python train.py --n_layer=8 --d_model=96 --n_experts=96 --experts_per_token=2 --d_expert=64 --d_shared_expert=0 --activation="swiglu" --moe_layers=[1, 2, 3, 4, 5, 6, 7] --router_score="softmax" --normalize_top_k=true --routed_scale=1.0 --balance_loss=0.0116 --balance_bias=false --n_groups=8 --groups_per_token=3 --init_std_router=0.00688 --lr_router=0.00429 --vocab_size=16384 --norm="layernorm" --norm_eps=1e-05 --tie_embeddings=false --optimizer="ademamix" --lr=0.00101 --beta1=0.9 --batch_tokens=[65536, 131072] --seq_len=256 --train_tokens=646200000 --steps=6790 --dataset="wikipedia_en"
Below are experts of layer 4 (counted from 0) of a mixture-of-experts language model. Rows are named router (the router's row for the expert), gate (a neuron's input weights, with its number), up (a neuron's input weights, with its number) and show model dimensions 0-95. Each number is 128 + 32 x the weight over its row's rms, rounded and kept within 0 to 255. Numbers have three digits each.
After each expert's rows: "comes after" lists some tokens at least twice as common just before its tokens as in all text. This comes from a sample of Wikipedia text that the model never trained on. Tokens count by the router's weight.

# expert 24
router:129143179090108131160168130148129142103141175122151099096079137156168103115137147103095145121095119107087103128087136059133178108158141135106129131079116151108158103137088159135171144062182196145187104058156152094123136186144137153089172120108092176127160148120098166101109187084107076182
gate4:184100146120158092140083133184113135117189112130139097113128118129135112139103139103163153112183179099074156101162121138152070113148111082091132078117093127186143197125091066113093159128116103179125159098100159190104125156077141133168102100106164160145087132133150135137209103109083180109
up4:144123181104063146193099156156136147141104142160106103118087124060145106157081104124151123074057121122157134087108125141087173145189104098068116200176143106117138109128097183100175123140116110140106119134135121140129144140117123122148208127068106173103142147171169168080103115139093074115
comes after: " |", " by", ":", " St", "-", " \""

# expert 87
router:096122107149139080088114138134139119110158158187157100144157150137122090141168130143164132125157120108113130095061150102077126123137108124152148114161148092094056172098147081204173151095083161179073147128090128108120076168086148188139164120150172145150126139187133079179096176065125113134
gate0:129098108097136157188112146143129135125068072104152170178093126087057143169134139159121109172168158107153120154113098107075146074070163104196094180111156137103124188162149087130142150087148126130107123149114111132100074113121202168150109165168115175076125156116135123137178146142125157173
up0:146091086116096168137125085118145132169136153147140168150131125139089132059144134178101138156076157153137218120140082098102158121148125075174138189115138138092135058174130114131145140058136121101146147095150101192086071105118171079147134176100145079093107094121178136154116124148151139082
comes after: " |", " |\n", "|", " %", " Votes", "\n"

# expert 20
router:118160128141102133146140129122166124114124113159187113127094123153073124033104124126127067117166090102135143120171156164119123127136055194118110114113098119105128131084098115159141130126126075168136133060103157209154095146065111109193148154134195174163169132136180081149105132140085121122
gate4:096148107163082096074136114127138124120110087167129136123107149123175131148094139193133137203130112126150104091146154169085118175119127166125107083138096057093105137122159200124156127097065144125137133112121172116201081139133130132158132115187158122062176177105152083155160165095122075084
up4:130117156154094133080157123151094130141187128105108163112170169115144150116120158147100165150115054108104127133117116133127113155082147153117141058073106081105137140150144215159131094116121126112225080100193149102174058194123114112089125124170140105108112121134095109109175183098139118122
comes after: "-", "\n", ")\n", " •", ";\n", " information"

# expert 27
router:104108131059086076116110113095112129126124087172182137170129155117133148138130119139134120104143180077167175116129159121154127103123066149095134168141060098173138109134138161162091120120113163149146151101137134086140075193161073200145116187110143102110124144150124210131198064124146128108
gate1:111071132131087182138069214096217099116164122156102172093110078144132158143139109098101136105150139139160121113127124110221114094139131100135105163186149146102103111117053191094120144128157118094175107179134132139139075166143118131112109132120118146127112115161084142142096143129165095070
up1:146099168128073169155072141093144046103183159120137121108148101142140125140156113072147158102192157100145148080092152075144210116164147130122120138163154120140178101115015150148118137086140054136103134123122114154164185153156150143118157146159099110128126134127133148130162170105114125094
comes after: " the", " The", " and", " his", "'s", " as"

# expert 41
router:173139092124100148118131177065116158172157046107114203183176162097133146128136142096107114126130145122129099164109098101142103135143115139088119138101148120133170132122151082097127152134149117139040157174092156135097104166164126132105145123112195147181077137091068125143141110150216103174
gate4:115156192176084130141122110134202106081106157187130163143141144116094142153110138109074163175144151127066110123080185086207121132167108083140102132103129167098181147109092154130097104142055111117137133121143116145173107085150126115121110114156062142096072169084095078130156141137153133146
up4:186106219132104165098120088123100128121195106170130166146134186122139125102100143110093130116132040154101089132104103104126126120171115103151114111093132112128140093108152088129124070125143139080106145109145164155164110140206167169200158159119177104154147106110083061119158086121145091143
comes after: " was", " to", " he", " were", " is", " and"

# expert 10
router:104181127117125148183124155146200126147137055133072155164133126174103092132149116123086171106152103170074097118182115143146129156146208067158104091127150136132174147131157124160134102119097066128100137128111108096150117122151113132143117166099104179119186100092090160116139048147175131072
gate6:137132104148114142079102155141129087146076122159111111174075093120051089112099137084129168164119173155188106160144222097126088158116129157180128185081127115127123118123129208101137150117102116074200095161111121146131145095131142107160121087136147146130129093071097172170133097161132114151
up6:145112095110167138131109159100131135122136143147190115066194098168086184171134170118164115121110137092143121129099158161200122079108094110080122137080112189104127109079103160166155114090107122157132146187105164153080112132107134124108099149135126083172130190186080096143053141116085117139
comes after: "20", "19", " ", "18", " (", "–"

# expert 48
router:165141125116071207112155073137141120108152136081100125149096132110070098077113109121126154154098128212120143135143111134149120122148126175130166098150146144148150099115143115143139089124124107162130090138135112129103120184141171145083163177188138081123127079121123143093178026192157159061
gate2:110104180114099115173100088141113114172097141128052122164106163074126074087149039122023145136147164145178084152130126129081136119166133149157165107127113129109086124118144101157139115096117107137130111165164120098120168175149139112160133105095174118211179076154157138129111133123146126161
up2:166136190135178128192067094149114171157115088134103083165084072105136179114130149114095113195095133143161083128166146140172095153165129116095109116079153073151131114145116114177165126106078122128118108194128131115119161137145074181117070112120131103119137131096102079119201110165170133113
comes after: " ", ":", " (", " $", "10", " about"

# expert 92
router:138123129129158136180119175137131164151106131094129076193127175198131135115124087147123089137172070180103115160090149158131163173127110089057107081134110149134105099154091095080119138140064120179159118135094110108152141135123180090154192112065169140093116104067092170092129127146128149096
gate0:135100202017106159097115132046144125101127091120131143132152117146134108140127181092141117131111076158129154166180143176133182155164146132141092096176128116145165132165137108133138131129087084124104145130170058142172150100179142126083117129124159104104175050117090168121135135079127138143
up0:135200069150178088089101038139113129143121187130177064158103135094140138108136147156121164171135130055126062145128120113105165158156160106106107130111174123122075150131154137163126131092093114122136201095111191084094133165110108135169109130139135126131099180104144123152114069106085111114
comes after: ",", " well", " such", ")", "\"", "),"

# expert 6
router:059059037198134079211119139084120127170126121134119146209163166124138125138182130109122130136108149096122180117154117139111138105116127087109187175104125138169118146143133143101114124131169086103088139134079147141172138152163129102090161119109134080076094154094123130144101131164104131187
gate2:162127135121076074163113144183165094197136102147087102110135075104089133135108168103082122128149120112128111161121083168149126140161106130126091130157161164111125163136130209154086062128174136096098149130133114158160132131169154150153132103109150128033156032124082143171164104130158111149
up2:120152106112137074148113154114135117071155170178153137134153122186152086106138112106152124128151122109144175086089159119094155122124067114125125124119059138109169061134124067097185174112119108127129075125149084081105192194070155100091118151141205130133111124142094107169180171126151157138
comes after: ",", " However", " announced", " but", "\",", " that"

# expert 60
router:104195094194164130123152147167126149118183150153099172141097141149128145120141146139085092083167135131081071089135120128076141109138146170090082181118155142118146078144153094101136130161086053141117101121104135135120074121054087155092072133105111155128103174140146145132146212176141099126
gate2:158092143114098111112087126125190159144161143187142119128111024107169158123118121138148166191122093087121107154145085135129155074152085078118144129160143137099116110114074143071163208146094098125151167112131102159161101119103120140124191143131194156149084181124131155067153109127159129118
up2:143107165140181103143125140104189096170135184175173105122106103101078141093158090176129086157154090140095139055129128169155119147134092088092109163206111135110092134128132145140146175103177155171064183090116103104088128104072112119154142125122172147119116126118165112070151096151130068106
comes after: "20", "19", "18", "–", "17", "16"

# expert 50
router:081142157099114178090191067148114078163153144122172102098116166139165175135176165150142108115128125120112139115142169113084113048130158123130134180104117116086126078159204117134116130177175137118086133146142090073099179120154086179106132090131116116096176134137095142070090145139116097179
gate0:139194159144063119112073128128165159151142116125114130171114151168113109118105154075161142146086096132109180094102094116201146093141138143131120136137128136094119138114139093084143131120171121136094152121089105088121011192152174103117186108149116108090148094098210166141140153080135142146
up0:143172153113141108086107157066082123147129137126174205168129106148103109162132137111198119087089179104093090109152085149122131111112143131107137119110084219171083102132086092118187088125159139178133128146141164121153149120179174178142166187143094131082119153166103166091124147114094156120
comes after: " |", " $", " the", " a", ";", "00"

# expert 34
router:125054136145143093134126141136125179089132074093148081173192124216044102159134119145161144174091125081163111195122128111171098143089123116151161156137146096155118140122119072075087140118118124124196115186101107136157117120149120110125152103150166102124091137090126096109149153175171159153
gate2:210114155130213137122131127198115117130163129147116134145133082094168156159155079153115169145087109099102124143122185084097117106134105119126112146118168121165072124125121060059145102128174161126105143158129137132107182148132138167157097126088090098088155169094091082106068087149135080167
up2:090123130163149181203124141080150161111103141164123129149121110096139060077132152196107108138177109125110114122169157181070123141162120101186135068084129122142130087135125156169097121124117095141081092056115149123133095048127138109091189178172133100127125083094123097144145089103132136109
comes after: ".", ",", " he", " He", " that", " it"

# expert 36
router:098196091145132165117154118133134112101200127153107143100119155101128158134130144146121173076157050129152125155118119144083160180087132121105124165071189134155156114154152085114157118151149184082106085122194119143057155174116081174087096088124095123100178178136124094157142112087124114116
gate4:086134111071103072141096134118145097095159094086141129100144126148143140131145154105116167154196177187159080095145116158125089152140143108113148106157132097123087140122156094146091129153101094051078133158167159160130213121201127087220165174126106155123131118103136153101163132136119123082
up4:109122144190127088115155166146128099113118107121075116149104083146161098121154073080096200084124103096136196131171172094108116140173145142118135100151115089188089145143161106070136094149129055161152188093119083063142137127145161144164162084121155129179131133103097143143121157135141123196
comes after: " ", " career", "History", " life", " =\n\n", " History"

# expert 78
router:136079046132121181088171097149171128154137055120178133214106140132114140140120133146143148148156157127109128098106127157114116109093120154150112175162140140065098139121103167153113126111185088116121131108126172086117143174161127139155131172124202062142135095126046142114135084082148139072
gate2:127040151088102124141164131154149147122156104127095162085090099172124072101159120121138128176120134127046133149141218133106088173157172165101125138163129160099108212140166095141087132123103090072145135125119188102160105140146133090120114147108143106107087144083119169110153184088133103114
up2:117093062163182099080134109139131104090120089111091111131077113099136100140130213144186128104121150096063168102128147164134150104155145164122150083159144168167104137121136126099030113108131069130131147171129156107155106165122153081167159181097132126203098126112107154129146176118097105108
comes after: " the", " a", " The", " an", "The", " first"

# expert 64
router:125103106086144119137177202119142091137118165089176051082146118131092111114089102060112224158123146155087110184159149099149124146166118170167156156142150108100117072126122122137144143122168105119178137158109177122139099158149117162119096150139087164108123074164142081103135120099054126146
gate2:187109147076113170095130135067128085112117132112108053140115115151151138118145132171135131093142131136165164144085137075115169153134143153146176082103138083116082115143209105169115117094134095149050206057111153161109146090153153110130129148153145064150158127063135099139124131161137095113
up2:118149103121071087101142149128152081105168168197117159154112198160030146140090137160105169096093134113118140093114132145111133058123091129075127170128136151157095100125127150145095137151080124193113156092114094166105111139086114135135191086148162115116169162184116141099175128103143115179
comes after: " (", " |", " \"", ":", "-", ";"

# expert 15
router:153158201162098125147079138101154136140181085149148130176112106134107208113112092094139102100108132093116097080161175154095126153172121144091109137132099163133118105116198209145083104110099197115137135108101152105144139125174072160131116117175118112065121146158125114104138116146152102042
gate2:124138120172103159138132119099138173179129123140113113128181106188103114170195123071120121091125113138118126130180061127158179182063126128144156083140123043129112089114129103151107125130114135125099100186109163183097158103161114110169088132110149157101176077150079173090156158087180127132
up2:117148117182098159150105161109110117124153170164109110132148155149099153062140084085114128108133160126124175113124126126148178175084153107158173134152120106130150078125101116142096129220086157063111106137213132210064141108152102129111103116179145126090132138101175147101171167085112104093
comes after: " a", " an", " =\n\n", " American", "American", "),"

# expert 95
router:092108140121120120097143125108075092113084154147171125093158152141109096172147143098149094118169132130128159107200148079164121105118208066164113109071174113102141173146145128151161066115153140170094150108159080077098157136135128144144174126056136103186136167185142157084163101169120138109
gate0:190090151158243133141161128055115129147121107111093130137121113073130129165110112098153126108118141120159126078129132141109133108111132156105181163167062114134142194125103160114094148123112106168097156145114113135116114086139137134174136102133040096074176144124042143132171130180149131112
up0:101125106135140070116092153160124130138189164162085108165101135114126137123135134159168115163153154126139213171116117047117036150136146140075091074129111089162165064140146090110119189121171145111176098105162152167131141094094089107131139097137127105116108049098140102130133167140126120160
comes after: " ", "–", " in", ";", " and", " to"

# expert 23
router:112180088138148117120167048195134102070128105139112176111165160100170151177197117103117097093158105093090048121144122135079108151112150122095120111159122088153137124154143074136148116175121072097112129128143102086082127186149137144153168129186132177149148146118112138176116118082104144182
gate4:172160129142138164092087087118177108143080130147171125147097117182157111123120141136203083092109148093133110122087203155160120127111126126133112073103019156097136148105137111203129127162087110147115153140124150118100064156165105099142128110135190118100085175182102148165125139119123116172
up4:096106137177194169158151166107095154106100136100127114159105107075113115185095129133125122131156127124144145142195205182113123171147152129081105144091093141086071147111107150186171139099107139161147090149138163129126123127119171185096148076165064127072084161150128128167185114141077125149
comes after: " ", "|", "20", " |\n", "age", " at"

# expert 45
router:080095080146113161086157106157086110104173144135165174110170149101161159134135123162087117107147092091136091094161110158125098093133164106087111147076181123120194082175139091085138127170096130145142150117171084142097159164135067186121160133096103106162137152158118183107057155130064146130
gate1:135095073122164168125108167110155117135127118136154164162111143143159129182121103114190143132144172143034151120079131149138068080147128086148184168142095109120124180107143125119112148125032153096157161085090151150137070158136095108146110147150160156162115075161182101134099152073137093112
up1:161188054150097170082102145104188186112114125159144119115132106144108175158094166144066118100123086165143134118116097163132114093121120125131182156107219114126120118127121119106155182133114160128147150049158136194106104160095130122113178146154107093131105131090187121081177137109133186128
comes after: " ", " (", "/", "–", "-", " +"

# expert 11
router:156108117110154058164102154177186093096060185114150146123104110059124080139165084090086151111141164121154165117069160096087105144126102120132133127164118139164143183122071093147111150116110138107175139125150106164120118151080161130168162142136180170105132058104126131137196148080151150150
gate3:174145125138163100120133114130127215175151134129197174152155148138099098088141091043099131101106114103093083114148099144107129153155183108160100120163141096159177135099121115179104114106166109128142178077147117127112103169117135055119142164069143134125132127166194088112152116113135089054
up3:166133180115125081124134118120133222167158126146176130156170123106116131039100134076077144112082135102137058134155090143107157126119130106121154155113171108121158123123119137132097152130093072120201145081133124122107085154132154090147101175086163163142110121140189071148164117125168073085
comes after: " |\n", "\n", ")\n", ".\n", ")", " MF"

# expert 93
router:108216161052151120092151117080161107150141141124140126165133171141121125122089108169117102110176125091156108154128152131090158144110147125154108152098108110085098112139112152104164096119104175175092120096170199166094175118151118132131135138138162047145153115147097175137095076165125151227
gate0:137117094103133122087172117135132130179115216127126084130172149098092097144103104111164163194118131148107130123068119097097098153077206170122078160109183115089146104134163106117111160136163134151168120089170079104135086152119115121144182108077113133149092057120114136113112188154188120120
up0:143111145085078148110137091154128143127110116086139137105136075138179085131127143208103153130169101109115091146165170130108142090137139213137103126101075096127092129141193141119145132109112121138112130109048125073070180163182127133104082108170132103186187160131108159170149070147126113162
comes after: " to", " in", " and", " of", " for", " is"

# expert 68
router:135117171121159157086141165109084182138125137102201136141143081157148149082052111104115170148091118138112132117113112116101132085178127177137148115075137129178073141111145091157130100124131139077133144097098204107127135150188139099146115185143151102111195066078159082082174121141121109159
gate2:132111121162148157130107134108137066125152127114167119124106093144140194122159066076111170133087108134130074123150106082132150172071136146150209194136097177140131112107133118153110108136138192157088142132072123093125177117131168129104216119075110118111159061147180127096098128112164110096
up2:071120127082134117103153103093125098061124104137121180134142096117112100113112143103173120105117169164104170127208079114163137134129100110146103151109106106139200106145184108087134095168148113130206096133108141096137192174134149105203127077150151165069128116146106113096180106096149077148
comes after: " a", " the", " \"", " and", " un", " c"

# expert 19
router:155142103152138146109079117186135083147131139098140158110127149124097100112124149145107089078125095104178117083113122145144131102132179127132098169093136192068180141137138176118133162165137096172110151219183093108101097132107192115125107128126113104084176160096092149147110068048089111083
gate2:200114110107027182108167184098135191131110125145071072133071101214119128126154168149105144139085082130136141098098044149129146076120155135137144114108157096105130073127089144121108134103165146144099123123117117129194126141114184111111182154138129111135130106134136088145112138161108104122
up2:177128174135117121122173159142135183116131105103076097113073162169109120162118173094087124131111054121108143051154123148105153109145098147156115151105165117113091093129077196134109177129134157173143136149142131102185151092085154143035146141109104188088120140091168141157112114143128118062
comes after: " ", " January", " October", " September", " December", " May"

# expert 44
router:072113094081143090159160092174096102084074174163187093114177102103126144155156117110128114140170152135086141117112160144112136173113182121090080133110080160161184123151127159050118052147152155107107098159154127113129173183118138158107090101105071170147105158169101117103109148117152130155
gate4:132108125108134104112059176118155134152134121130121166125126092111077122080176142049125107133153082105126130155133093098150112140149153085165131155125115099211174134140124135139146159094085082089117166152056136107096111054136129167098111141134137128158106104130111117114088085242168173139
up4:102148137134111081096116159158149095111109162121143160062166183133096098068132122058065163117177096135087117137194115151118083147116141093089213108099106124115132161132155189067139130141151140163102140157081122107125118142134128158188112167152106217102113116147112135086094152147109135114
comes after: " |", " /", " (", " W", "|", " U"

# expert 79
router:114164119109088165180146146151152155108126125163148133095112134152114182058186172143142187167155079119138134151080076138101159066122134119094187141101163109102131087110154092062111149133182141153130118122096114052106063133077123129136160114122101090163169157154168117095119094138098174106
gate2:141155167114123162086113051145141121085078085142162077163132205095159104108104137153140170167138106112089174142169122147145149157099205154102103069099109078138125120106143113136163145131080100150127124166120154164132120156176119114130121125202107119046110130123094087140153182112114070121
up2:081118146101149065148163147102141086124169165158133168153161113049136143127061126139134104123154163066100122199142095097147163137104119125133081178160128130167130121120125090063101155173134120090176122187135135156142127123079140117120022081118128127134128101103068153121167118133116112166
comes after: " ", ".", "°", "′", ",", "1"

# expert 0
router:153143065161113069129122128066200141157115142095084150144127111157112132142142137094184108165145096104130127206151089105175076141118070136074130160117098112116110136141089072103102113143160057143111054152160132144149146127177208145158143113152090134151134131125157097165131126090125171158
gate2:154132107129130123156059132118204120122156127100091100170127129139140122114133154132091160142056122147178112157120047102129170110107097170056198121100143191105133161126106122120143162124108132082171110166151147127194161112086132104112175132161128126143157115103087129218155103134137115192
up2:073158163171168107079089128114151134151142154123095181154136139079134113116152134142148128134158173160088082119134062076140166152132097121128118116141142195097122151134106117131142139097091136129199090196101096093179133135077162157115151118081065181100167177148077153192146146094140142146
comes after: ".", " for", ",", " due", ".\n\n", " time"

# expert 33
router:097178145116163158113135126120125103132085127155113126159171107097149182157136117155115102143103083116204112036129193108140104123098150079144132160089162201129097178140148110120128110149125169154122157121177117076088118099105079100138140158095102102159172090123177101111094140163072109198
gate0:096174117103112088111075181165120160113151157098113121159191067127129137132133104215159105075186107186092157138125157041148178167116141100130092135147154140099096136129117172151147144123100088100112160167128153129135132080089084088126129149152118086163163108087115094187098162140152109134
up0:135060082215124113154097129119143170190097089120132191140083156160115162115138090079100161089141110158141060122125125216145108116129150074133105083119120139129124148133126120188145090082072134126120189122068085123092097106130122176154122148149147137127103141179097136116136136081100100119
comes after: " |", "%", ")", ";", "0", "°W"

# expert 9
router:093107097133139155121120129163096085088147144111116161086153158079148139147179156158104122119091083188106182112177125099112127177137158145166122148122134096123181127147180152083158138126154077157094105105128094081154144125089109088103144063116136111164071057168093190109103144211118140099
gate26:145072167116180105098205136114157118063120146141118124140156191106120177083135144146096162119148115113147134123109107198127139139156152143110092149140118113057124127081102109171132085151094179139103188081118176147157115159129141093123066139161178146118114164066188082126082156098133101114
up26:129120123086118109133119120176098144096156124138135121103117157134105047058178104101120156086123105216124194172124075186113155125151158125126135143164149163131114120141109143197140102121056126149117089055178135136107132179147160130130105134171196125135122129096139106183125107125161069155
comes after: " ", "_{", "-", "wood", " #", " SR"

# expert 39
router:101169087119103180068126107155150099122109201116201130136132181101133105156118119105110107162156156175149132071118153147127137109167107099088124108113083177161143149143215150157084151113105080127118146115160122104104109114119161069117133110153125090173126184184071117057096118131154084137
gate4:116123140126060148153060139109130089137103138136148138175087097115132113119101131155169153098085111121138153097074098128099147124129102154132194172148119130143086177142080157075131120125136086146111156156147141105104160085168111031162172135130148135079152144159186105116091186187067138180
up4:121125150108135121071119139096148102123160101159112169148156131126153092116105167216142107076131100082139154164143153136122084131166124121138092118194063136097093135113137156117100130198106103158129110150141138184118081048139082106124117181084095116075123174156100178157113188113144108068
comes after: "|", "6", "1", "3", "2", "-"

# expert 4
router:100185113168135110136099146159135077170083144126158137083126123127067175093183121174087144191112124187155168104059074158122132105081153161114147187141126150109131077133117089145111115154157148155130147146090148134142106129094195102140198079089147168103091143078141085088125103127118120122
gate4:049107151158139104100148153118113133116181161062096187072122123162112169059127163177163070181141127154136134150144134133161176123096123138138178159090082150183079107120161102117141138070135161132140099111166165085112145139143134121090116126123100152106076112176131113134155177140100181073
up4:099079136132088149134117084158068128101139168154180146116146170105082106217105145127155103148061103163154166132157172108123104145131150141142138131200156090114061172097165115094163111110163181158187081117114173040125146127117108119117074119175124102112165142129120126104156131114125128139
comes after: "1", "3", "2", "0", "″N", "4"

# expert 26
router:190112159133158104133135142066092125161147070108135083171141126106142152114115131106118097105075098163116116137101161153133152117200149098160180110177143189126152183123132160069140140134104148130129183116119138189140111131070135121067133082189081096143111140116076105179141072171156115169
gate4:131143188117122153144089145098098097141096127165086156148149103128157131136064107130143127083049136157189134127162084147149105162138146143158187130155125128112160162125133197108146179119139152087118127064118131088059121163130117125163043129156182125117064121094121153101134154135048125160
up4:143046068152128155142169140156138122099149148131102081097109158104125150133116138091115158122092102114094118149150101152121104084078193123071095171112131134175111140123139086109151089101173063135145174152206118153153191065135110080128204120132110127149183160085139134149130118175157144121
comes after: " was", " is", " were", " be", " been", " are"

# expert 51
router:094121102127070078126125115198141125086073130131083087093117147096141103145104073175056163197119099132130167094146122177127125146137124084131125127111152134158086107149159129117127151116133099130139120100153172174106140087218140138123117101124157169140162123129093077118118143114223090192
gate2:117186126135140181180128128107115117099117138155149098140142131148075132109173101046138133142147129117130121110137145134144117174116107174087156153169137115178193089118077187096121107158138112152056180140120124120075095089120052132125081084120090157111079164149087175140065142128115107181
up2:121191113101099204127095161079132116129124143146135091153131120135099082113176134125161140119133128100226122130123133087150151159118082119122170143142106123176205166135094127097105071166137121115081147123209052135075149111102146093124149140146101094150073135129087183174107116138109098132
comes after: " |\n", ".", ").", ")\n", ".\n\n", " \""

# expert 62
router:164195116070145167115129126121109115129161160113147088109101142172117191126159109159079142173118128156080146075114177137097076106117071116119154131113125174138144124128176207049125116134098129149072118087087192135092142116094162100059169143109145108166126117163156130110096152167143147107
gate2:158124178141069166218092124096112162069128119088162140132143133149100159076140114196094108141138125115098147145152125088103128139089068107108143141135091087105133079134150158153094164134062137176130048157108160121158101136166127122089058154159148130124083073171147143173121150149134131112
up2:140164137110102154119199082181136103123124156052122153125099149132141169159100047139164144163175050151146163143096131101133189110110176158099103130177056123168143146111175118128158103044122111148117130088104113119167110109139101128113128102085135126163105120184171150124140090118171109127
comes after: ".", "0", "1", " km", "2", "^{"

# expert 72
router:166151107165123119154135132105121130125117194180100169111086098182063142093069100080101112115158104158134107139184112088103175167131152138145117169089142150127174105095116157148129167158064103134152073160173118090080100110085169151100114122096125127137107177116122156135122059191172151088
gate0:082105170196072084112098199144092160195153164127070107106091062100089149118131138107114087142148138151168123150123130097100088120175099089142108125160153129110165137124165101191073126134180142102137111111091145130138115110077195154071157146161173169148111153127121140151113087147103154107
up0:200160126117110176129137096144170150116119172142150112138202155145116132090132097121085132049155097072115104064104145113098179189180120148115120176134102106094142135112106136122088066157136158050147126076185117136089119133140124135101082144106160117123129126056158122142113137093188136134
comes after: " ", ",", " (", " in", "–", "born"

# expert 53
router:088168089129155116074107188076170147113138157125168123157148174138059112109134097184115108112145158141148139119122112135169178116126114140132119165128173106106071144094125164194160125129088120127083177054148114149097127158197129104164080105122103190162084141181137071139117139080105139120
gate2:104180117082113070153162134030144107158089105107109119106186122154122135100113121167158132109202132158105128151131066110187177132195138106157151119091117141138135122125156101144188121096032130108105138106116123174133113121178153178117086177108147139128151137158137091147093154090153156120
up2:118073124106090133131139072075100129153195116087120123077157129148143155107054186167099136140152085189131184147092100072124148092156128204137174141122117183081174117153154076112116155127112104128143137143074103141143150114193094143115110147178134140111129093111083169163127155106130151151
comes after: "==", ".\n\n", "\n\n", " |\n\n", "===", ")\n\n"

# expert 66
router:136170108143148099098156086138079066147137074132137101199146123119125148149195125091168095094075106150150115123081136159135179146097089140103132159104225135137124154138110066176064141106110095151096090063144137131105135161165115148150163148120128138166179123154139101103107137183087153101
gate2:144098083148141120149116183059120154134087122100077080140145143119118098090151052135090153099103121163170115129125078128226182109140131144097172164115131109126138171136067172147133123127061140092141123159143186209104133144158162148115127144140107153134133124103123123180109115176139163185
up2:181109069148121171109116138212100176192139132116098130114141126170134121169143117131173108168136090112091174149120095133065127121175124144134122104090162081107127101130127120075119178099109118222129083121172166107169102077080113141177150133063112110163149119176133133159131140117102172119
comes after: " of", " one", " List", " number", " Country", " and"

# expert 5
router:096122122170106164084167111138101180108179137162105099144151133084098144134144131157117141109051124172189130125104141156148132158127098149106129060167127107120066104163139128111176121173133077081125065165123136107086140174061171076110063090142142101082172114121142128134179128165127100167
gate2:116158130075115143102139139119135104131147113127073093156125207130117061087157098075155170137130173134122107078118138069127088118155126165099192129178110187130117140136063169150082148157080101133105187138100113139113065110140134174137124149149187153188094164104130120140102131107170175160
up2:112101122113144074165100149125130170124146124108143155120124195144110039120104095111128152155158168146091104109158102099166098150176100208134124129124149151116142160114126078164127160130082081205137163102103139121127093131136097118156130120157182179176093087132085079096079089105138205110
comes after: " |", " ", ";", " –", " -", "%;"

# expert 81
router:120114120158099140149163141156194082101105067139133112188095110115069118089079167150194127101100154110188147084175131116127115096141141176119117110144115139186139148131113129102139146191154082120119171101122113176114124141052160107112144162116151200156114108104132083128102160116158192064
gate2:121124192135149106093112129098148104137132103112168093172117155151103138121092117148115156209118096168102077106132113184183070116150133145118122104171148057150129125099091175181135115130073122164097115158109194138098153162149129143144117105198145094143204152133090101146148067147066130151
up2:184103155069128087119113160113120111180145118100113086143105088160108147087141110137112083161205149167079163137129119166103133162104120160152146168077104139124119153128194190135138128090151103134114236114169103136146103044134143058116151164149135090108121093117142130107121161131088129120
comes after: "\n", ")\n", ".\n", "==\n", " also", " ==\n"

# expert 21
router:085146145140107112136124145042100177136111116121169094166159120127109106166070145093125125161127185093141115150134170142154132090083120195087164145060089107161085134122104119128104121130152131149110124087110124179200152082158091139121147148152133091202129145075153130186163086171147122182
gate16:138133106117108075098101125113198108190087129104141099077112128129146161107107134140088164120098127093090159108101096145097184140134142108087174115151125100152151125130182160128114142094133067153174134093159177084176087153154101151138184074168115152224121079149183105152097077138136126143
up16:154109140145178197161087106170090144156123145123191115154122179153153102101115140113165134150162118151093123115179156138103092097094125137142174119124172167100162129128170147124087054129116113063129128124113078235111111132136158141066107138113174096054123084112092118102151143119143086148
comes after: " to", " and", " was", " he", " also", " who"

# expert 75
router:122158065081142113103102057105098098137111142151127131099179144163143165124109181145144131192163097142124124116081125125130126082129180123139105162162128129183129112091195089056150086157165180153120124215160159095103172108135130132114121117098081090114125126150160095103100191172089140127
gate0:219137118113097085119141100149156121159116143176140114129113106143157164054133137152148090139138132107093146126061157078156122106186138132079091111127112137079099096132127130142105105104159161182097092157140205170115141146136174166107081144149143141097162119116138050100209160159169128100
up0:116101136125146093132157121133138079171142113088191146108141121207191122173121155115100045122132126152140100140129139096169131091090128088197100086093103151148091159112135127140206160126147143113112185157120112080131117083131186099143154156112080117150133157129112179157127169177064159163
comes after: " ", " |", "0", ";", "1", "2"